Below are experts of layer 4 (counted from 0) of a mixture-of-experts language model. Rows are named router (the router's row for the expert) and show model dimensions 0-127. Each number is 200 + 40 x the weight over its row's rms, rounded and kept within 0 to 999.
After each expert's rows: "comes after" lists some tokens at least twice as common just before its tokens as in all text. This comes from a sample of Wikipedia text that the model never trained on. Tokens count by the router's weight.

# expert 117
router,210,187,184,213,188,178,193,123,228,207,243,133,190,181,217,237,191,187,262,205,195,158,255,224,267,230,150,212,203,201,258,216,201,198,194,207,215,215,202,200,146,152,215,200,212,179,256,185,222,134,233,262,109,213,226,199,234,218,225,161,180,279,182,170,270,137,245,195,225,230,209,216,235,192,237,162,122,200,207,219,192,207,132,232,183,185,222,166,82,292,221,201,174,203,273,239,194,147,175,128,200,137,216,228,180,213,214,159,186,266,169,213,165,216,250,215,166,205,188,161,236,146,205,179,172,245,172,201
comes after: " K", " B", " T", " H", " M", " J"

# expert 142
router,202,158,229,221,250,188,142,127,237,162,176,189,214,206,284,218,191,231,249,283,165,148,233,110,219,178,223,187,204,188,193,245,182,201,146,177,184,218,280,167,171,226,210,159,203,160,281,179,204,182,190,203,155,183,218,185,157,118,211,213,243,213,207,172,228,180,216,246,211,327,170,212,197,212,227,194,199,162,255,346,176,215,192,281,133,218,211,179,209,265,196,215,211,217,221,262,157,181,201,182,180,176,291,196,204,141,154,168,273,260,177,184,142,246,216,276,279,233,227,166,238,195,206,243,196,185,191,200
comes after: " |", ":", "-", ",", " the", "."

# expert 115
router,234,177,229,236,174,143,194,203,189,161,222,132,215,224,210,218,228,146,280,187,167,154,260,225,214,193,187,177,232,199,192,230,216,276,163,188,117,225,220,165,176,193,185,103,122,198,210,183,205,190,232,247,218,182,227,263,199,108,166,199,255,261,167,120,149,197,232,185,205,307,212,272,122,96,289,163,173,262,241,297,239,215,195,245,147,190,229,199,235,238,204,227,224,184,235,155,194,187,190,224,191,185,227,216,138,218,147,207,227,240,185,176,170,245,212,164,156,214,191,217,188,207,262,280,160,181,201,208
comes after: " |", "-", " the", "|", ":", ","

# expert 147
router,247,186,189,155,234,138,207,207,210,177,260,198,205,175,235,189,231,199,196,201,154,191,204,253,215,237,231,153,197,173,193,214,151,236,203,162,196,139,198,187,223,200,173,184,174,258,225,164,172,158,319,215,223,51,243,253,319,139,145,211,204,224,181,173,109,229,194,179,221,195,161,205,152,176,227,157,158,207,205,209,202,202,290,184,169,199,198,235,152,185,211,234,232,204,207,246,201,196,202,234,203,237,334,221,199,190,204,178,203,259,222,197,198,227,182,210,186,224,141,246,236,173,215,203,166,227,216,219
comes after: ",", ".", " However", "20", " that", " year"

# expert 134
router,299,115,207,99,270,217,206,217,188,132,257,129,230,198,195,142,133,293,276,204,130,144,167,184,208,203,243,229,187,176,178,220,212,231,216,244,209,124,199,283,219,126,222,153,210,267,193,262,186,155,188,230,209,142,204,277,231,204,154,240,175,225,183,232,180,231,230,262,208,214,137,162,189,253,231,154,181,219,233,216,172,206,220,178,228,289,201,247,159,180,212,216,191,232,255,246,159,187,212,148,247,182,229,235,146,210,171,130,213,190,241,222,178,205,158,201,196,226,190,225,222,134,210,203,234,151,199,256
comes after: "20", "19", "18", "–", "17", "10"

# expert 99
router,191,187,141,172,271,167,173,118,293,202,274,168,230,213,181,113,225,218,232,188,173,176,165,224,191,189,177,208,209,104,190,207,224,262,192,303,173,179,201,205,140,194,232,175,228,252,209,215,293,212,160,220,234,170,175,268,294,222,176,209,307,171,286,155,214,213,203,165,258,273,197,222,227,182,234,203,206,253,233,224,217,195,262,242,221,216,200,183,164,205,236,215,229,193,204,245,209,190,187,204,216,246,287,227,103,146,119,199,225,215,158,218,172,245,235,221,243,233,133,183,256,126,191,158,221,213,200,279
comes after: ".\n\n", "\n\n", " |\n\n", "\n", ")\n\n", ").\n\n"

# expert 143
router,218,188,171,202,235,200,141,174,285,194,270,220,242,98,211,178,229,219,187,300,236,133,211,208,236,239,229,196,151,204,221,212,189,197,134,198,151,145,262,170,156,200,218,177,188,133,214,179,178,188,182,249,144,160,197,211,167,175,203,258,254,192,209,216,213,259,184,207,253,222,210,230,140,246,210,154,212,187,305,238,115,250,220,307,155,224,216,266,253,218,230,219,208,211,192,218,217,133,150,117,198,181,214,206,167,138,188,208,247,175,171,170,122,190,186,241,161,198,169,169,208,220,337,217,160,207,201,160
comes after: " the", " of", " and", "-", " \"", " to"

# expert 123
router,273,55,169,158,250,197,168,186,184,178,220,169,219,220,239,122,225,270,251,191,146,180,168,185,213,186,229,182,214,224,196,223,246,222,173,287,234,144,157,282,223,90,210,155,181,150,193,252,191,192,208,159,190,133,208,225,159,223,162,189,204,195,206,231,162,208,233,217,210,217,192,175,211,214,278,154,162,210,285,214,181,206,250,240,282,278,221,215,189,223,272,218,237,209,301,208,178,167,176,192,216,187,250,248,188,188,187,181,216,188,193,151,184,244,210,221,271,193,219,220,205,204,179,231,154,139,254,206
comes after: " ", "20", "19", "18", "–", " ("

# expert 140
router,190,185,192,200,217,190,191,164,235,164,191,165,238,129,242,200,189,209,238,203,208,170,200,166,245,181,166,184,197,194,232,206,159,258,221,184,186,231,224,175,183,257,215,139,214,254,203,276,172,227,182,237,200,110,186,249,186,247,240,214,260,196,213,153,217,203,250,239,199,271,143,163,207,134,214,188,235,185,232,252,177,262,273,203,214,311,285,134,197,191,237,232,149,163,202,236,140,121,185,172,201,220,268,239,198,147,205,218,250,289,162,180,139,222,228,213,220,208,164,169,248,170,244,223,196,193,277,231
comes after: " the", " and", " of", " (", " \"", " a"

# expert 124
router,226,143,166,242,208,91,137,177,210,168,194,217,184,216,219,125,208,171,176,194,158,185,275,178,231,184,233,196,180,186,195,235,206,189,163,201,186,193,151,226,197,163,216,186,155,178,194,252,194,191,283,127,147,157,199,245,244,236,266,186,239,225,202,171,218,170,235,163,224,191,146,236,155,216,340,188,143,218,244,285,220,206,187,273,126,226,233,195,176,173,259,230,195,214,275,195,186,196,197,214,238,237,226,216,211,218,160,200,182,248,143,107,197,205,214,242,233,196,188,187,189,182,257,184,128,181,241,173
comes after: " ", " (", "–", ".", ",", " $"

# expert 159
router,182,181,209,217,245,157,211,190,245,139,192,170,176,219,200,199,216,210,242,210,130,219,159,180,224,237,178,192,193,107,287,224,244,207,150,248,142,224,271,182,212,201,172,171,182,145,218,226,245,183,223,252,201,182,228,218,172,74,161,189,213,262,188,136,206,150,233,171,224,260,253,211,107,174,326,93,159,227,296,275,244,227,188,227,136,176,178,159,192,203,221,216,204,227,273,190,172,182,201,186,201,227,264,200,155,204,130,219,189,233,195,187,143,227,230,185,229,218,231,242,215,147,224,265,174,169,173,206
comes after: " |", " the", "|", ":", ",", "-"

# expert 71
router,221,178,217,212,187,174,257,187,242,210,228,218,127,226,225,155,218,205,203,168,130,253,161,170,234,209,229,231,208,192,244,195,160,166,146,201,190,192,293,236,185,175,205,158,180,216,194,184,232,188,239,181,225,185,216,217,221,130,194,222,190,276,230,110,157,208,225,196,230,236,148,211,128,266,193,153,144,352,173,209,230,246,201,182,146,258,185,168,212,167,259,272,223,153,207,192,173,184,188,204,287,225,183,210,146,214,238,191,203,263,108,234,171,208,159,223,184,201,253,230,163,169,252,214,173,175,300,242
comes after: " the", " in", " was", " a", " is", " In"

# expert 68
router,194,151,224,167,293,192,152,179,238,144,155,212,130,227,243,187,230,259,240,231,144,172,248,151,227,183,170,179,180,146,279,191,187,251,189,228,201,208,246,173,132,204,186,151,204,188,225,233,268,218,213,263,135,187,198,226,127,179,182,225,243,194,138,101,223,174,227,225,228,269,108,242,172,222,245,189,167,193,209,239,219,195,269,304,179,179,238,254,146,236,200,246,176,259,275,287,148,173,209,216,187,183,206,186,177,211,196,201,238,241,168,158,152,223,183,240,259,212,250,192,209,185,219,244,140,193,217,257
comes after: " (", " \"", ",", " of", " in", " the"

# expert 75
router,249,150,179,197,238,147,184,211,205,251,199,184,211,188,316,186,279,184,241,181,123,166,194,192,184,173,199,200,134,235,261,217,118,235,162,254,237,160,275,289,185,162,202,196,179,226,179,159,178,174,238,153,190,193,238,129,291,111,151,260,195,193,215,192,150,121,277,204,232,213,164,227,185,219,194,140,132,209,246,223,169,223,209,267,170,302,215,141,204,175,188,225,226,207,219,247,172,185,152,183,220,200,239,231,169,189,174,154,223,234,205,202,203,249,235,220,168,166,219,206,177,216,253,214,256,190,281,191
comes after: " the", " a", " his", "'s", " The", " their"

# expert 145
router,223,191,151,153,238,157,166,206,278,183,202,199,150,148,202,150,210,285,203,178,127,264,189,191,220,124,259,189,184,158,194,230,169,244,112,184,190,145,146,171,183,223,229,204,194,166,222,213,167,219,240,248,256,91,288,184,276,166,174,206,270,253,171,205,173,163,200,223,237,238,158,215,193,159,190,233,181,197,148,250,150,213,248,212,141,199,217,151,214,185,273,218,286,268,194,186,130,167,195,222,229,256,317,206,197,196,114,208,204,214,183,208,203,256,249,210,228,150,185,277,258,182,260,195,211,180,233,217
comes after: " of", " in", ".", ",", " to", " for"

# expert 113
router,217,172,237,211,239,171,189,197,233,195,181,141,227,175,289,194,244,203,270,205,193,204,253,171,271,179,193,184,166,205,232,206,194,262,165,205,140,140,222,137,198,226,187,146,208,166,162,237,199,216,212,199,125,162,168,251,165,126,160,191,272,262,202,168,186,171,233,200,220,283,195,183,116,256,244,94,213,219,239,221,199,238,266,263,205,189,281,235,225,221,295,205,133,223,216,197,167,187,186,182,212,243,246,221,171,203,201,180,197,203,175,163,92,205,232,189,260,206,157,192,179,165,217,330,183,181,216,222
comes after: " the", " a", " of", " and", "-", ":"

# expert 119
router,202,182,188,229,220,199,241,194,237,201,209,237,162,186,249,140,177,265,156,252,188,134,277,233,206,180,163,217,231,182,185,259,127,259,153,162,219,183,204,196,120,223,281,166,154,268,218,246,225,185,216,176,227,201,197,200,146,253,216,306,253,166,185,241,191,159,190,188,243,281,179,161,181,228,231,187,146,204,200,285,206,191,161,233,157,187,170,165,114,195,159,239,134,224,209,181,135,181,188,150,272,210,221,219,101,201,227,175,232,250,153,174,160,205,253,189,211,176,167,210,220,222,237,161,144,160,193,201
comes after: ":", " (", "-", "°", "′", " km"

# expert 106
router,209,176,207,160,207,162,168,195,215,196,230,168,254,187,186,186,193,178,209,265,193,171,169,177,231,234,135,216,238,190,221,209,203,200,189,171,164,164,315,174,185,215,201,156,184,205,229,202,214,178,196,152,144,172,238,157,233,94,142,212,196,242,238,165,169,171,168,225,193,272,223,324,84,208,325,162,193,182,177,225,228,237,176,247,193,139,263,280,246,210,206,227,188,238,223,178,226,198,183,215,193,280,225,211,184,163,177,198,257,233,194,227,151,223,199,222,229,192,209,175,238,208,263,212,185,205,195,171
comes after: " of", ",", " the", " and", " in", ":"

# expert 97
router,218,226,223,127,221,192,139,188,201,221,211,264,163,166,224,227,140,135,196,165,178,190,281,207,228,241,175,152,189,210,152,289,190,235,193,253,116,212,147,252,101,200,168,171,164,291,233,216,227,166,272,267,247,82,233,232,244,233,179,240,250,255,190,211,186,172,250,202,224,179,169,164,192,156,206,206,207,178,200,262,183,226,215,178,130,226,212,226,178,198,202,196,152,222,185,256,169,220,163,156,224,171,250,216,180,222,190,185,251,205,196,167,190,250,136,191,169,132,140,172,193,197,243,196,182,147,165,215
comes after: ".", "%", "00", " .", "0", " that"

# expert 137
router,192,178,154,202,248,197,166,191,210,157,191,197,186,153,244,166,258,168,252,177,239,218,245,142,239,202,190,168,188,199,184,230,216,233,225,248,102,171,185,148,197,205,265,156,193,212,180,222,227,210,212,243,134,142,230,163,210,188,245,232,250,244,256,160,239,140,230,201,222,288,176,133,221,217,211,199,207,193,217,296,210,218,298,320,187,306,288,254,196,188,264,215,149,181,194,185,166,185,169,172,218,174,264,208,161,154,140,180,214,248,199,177,143,231,246,222,187,207,187,202,228,151,269,222,138,208,239,158
comes after: " \"", " a", " (", " and", " the", " an"

# expert 81
router,211,187,197,218,206,182,199,149,232,216,229,97,195,191,201,210,209,148,157,172,160,117,192,213,208,164,220,193,238,94,163,207,241,278,197,205,170,279,263,249,139,163,322,176,183,232,238,202,253,153,238,218,207,114,208,208,217,214,232,180,217,157,212,240,125,177,196,224,229,256,241,237,201,211,245,191,185,260,149,254,128,186,187,183,234,245,194,174,217,252,213,187,272,206,205,215,171,202,171,228,184,183,232,231,133,146,190,168,221,256,139,166,182,215,230,229,245,177,205,288,163,237,212,220,120,214,223,255
comes after: ".\n\n", "\n\n", ")", " |\n\n", "\"", " is"

# expert 112
router,212,201,246,206,192,193,215,182,263,145,190,191,254,179,262,242,182,168,278,278,187,196,270,183,265,192,180,166,178,167,207,217,220,258,156,178,147,108,228,144,210,226,175,186,211,149,201,178,202,153,159,239,170,153,238,234,173,99,155,189,222,311,176,194,142,184,257,149,217,283,190,253,117,142,255,123,169,207,221,275,219,230,146,236,183,173,205,181,197,236,275,201,227,248,212,184,158,165,192,174,184,208,298,210,204,212,200,216,246,224,159,223,147,235,225,218,231,218,144,218,238,162,232,226,145,208,168,203
comes after: ",", "-", ".", " |", ":", " by"

# expert 148
router,227,156,167,165,223,119,167,167,234,201,229,198,163,183,232,176,202,230,236,165,189,188,172,170,267,134,273,162,189,219,171,220,215,189,191,249,175,201,200,206,137,211,200,216,180,136,196,200,197,194,202,142,119,156,181,204,256,243,261,227,252,185,154,153,195,152,190,173,239,276,192,226,197,147,309,207,140,189,212,228,189,219,241,251,222,302,221,175,224,194,245,227,198,201,310,190,182,187,178,231,222,248,222,200,205,185,170,215,217,229,90,91,197,196,174,285,178,233,150,255,192,236,219,184,159,59,244,224
comes after: " ", " (", " $", " −", " £", "$"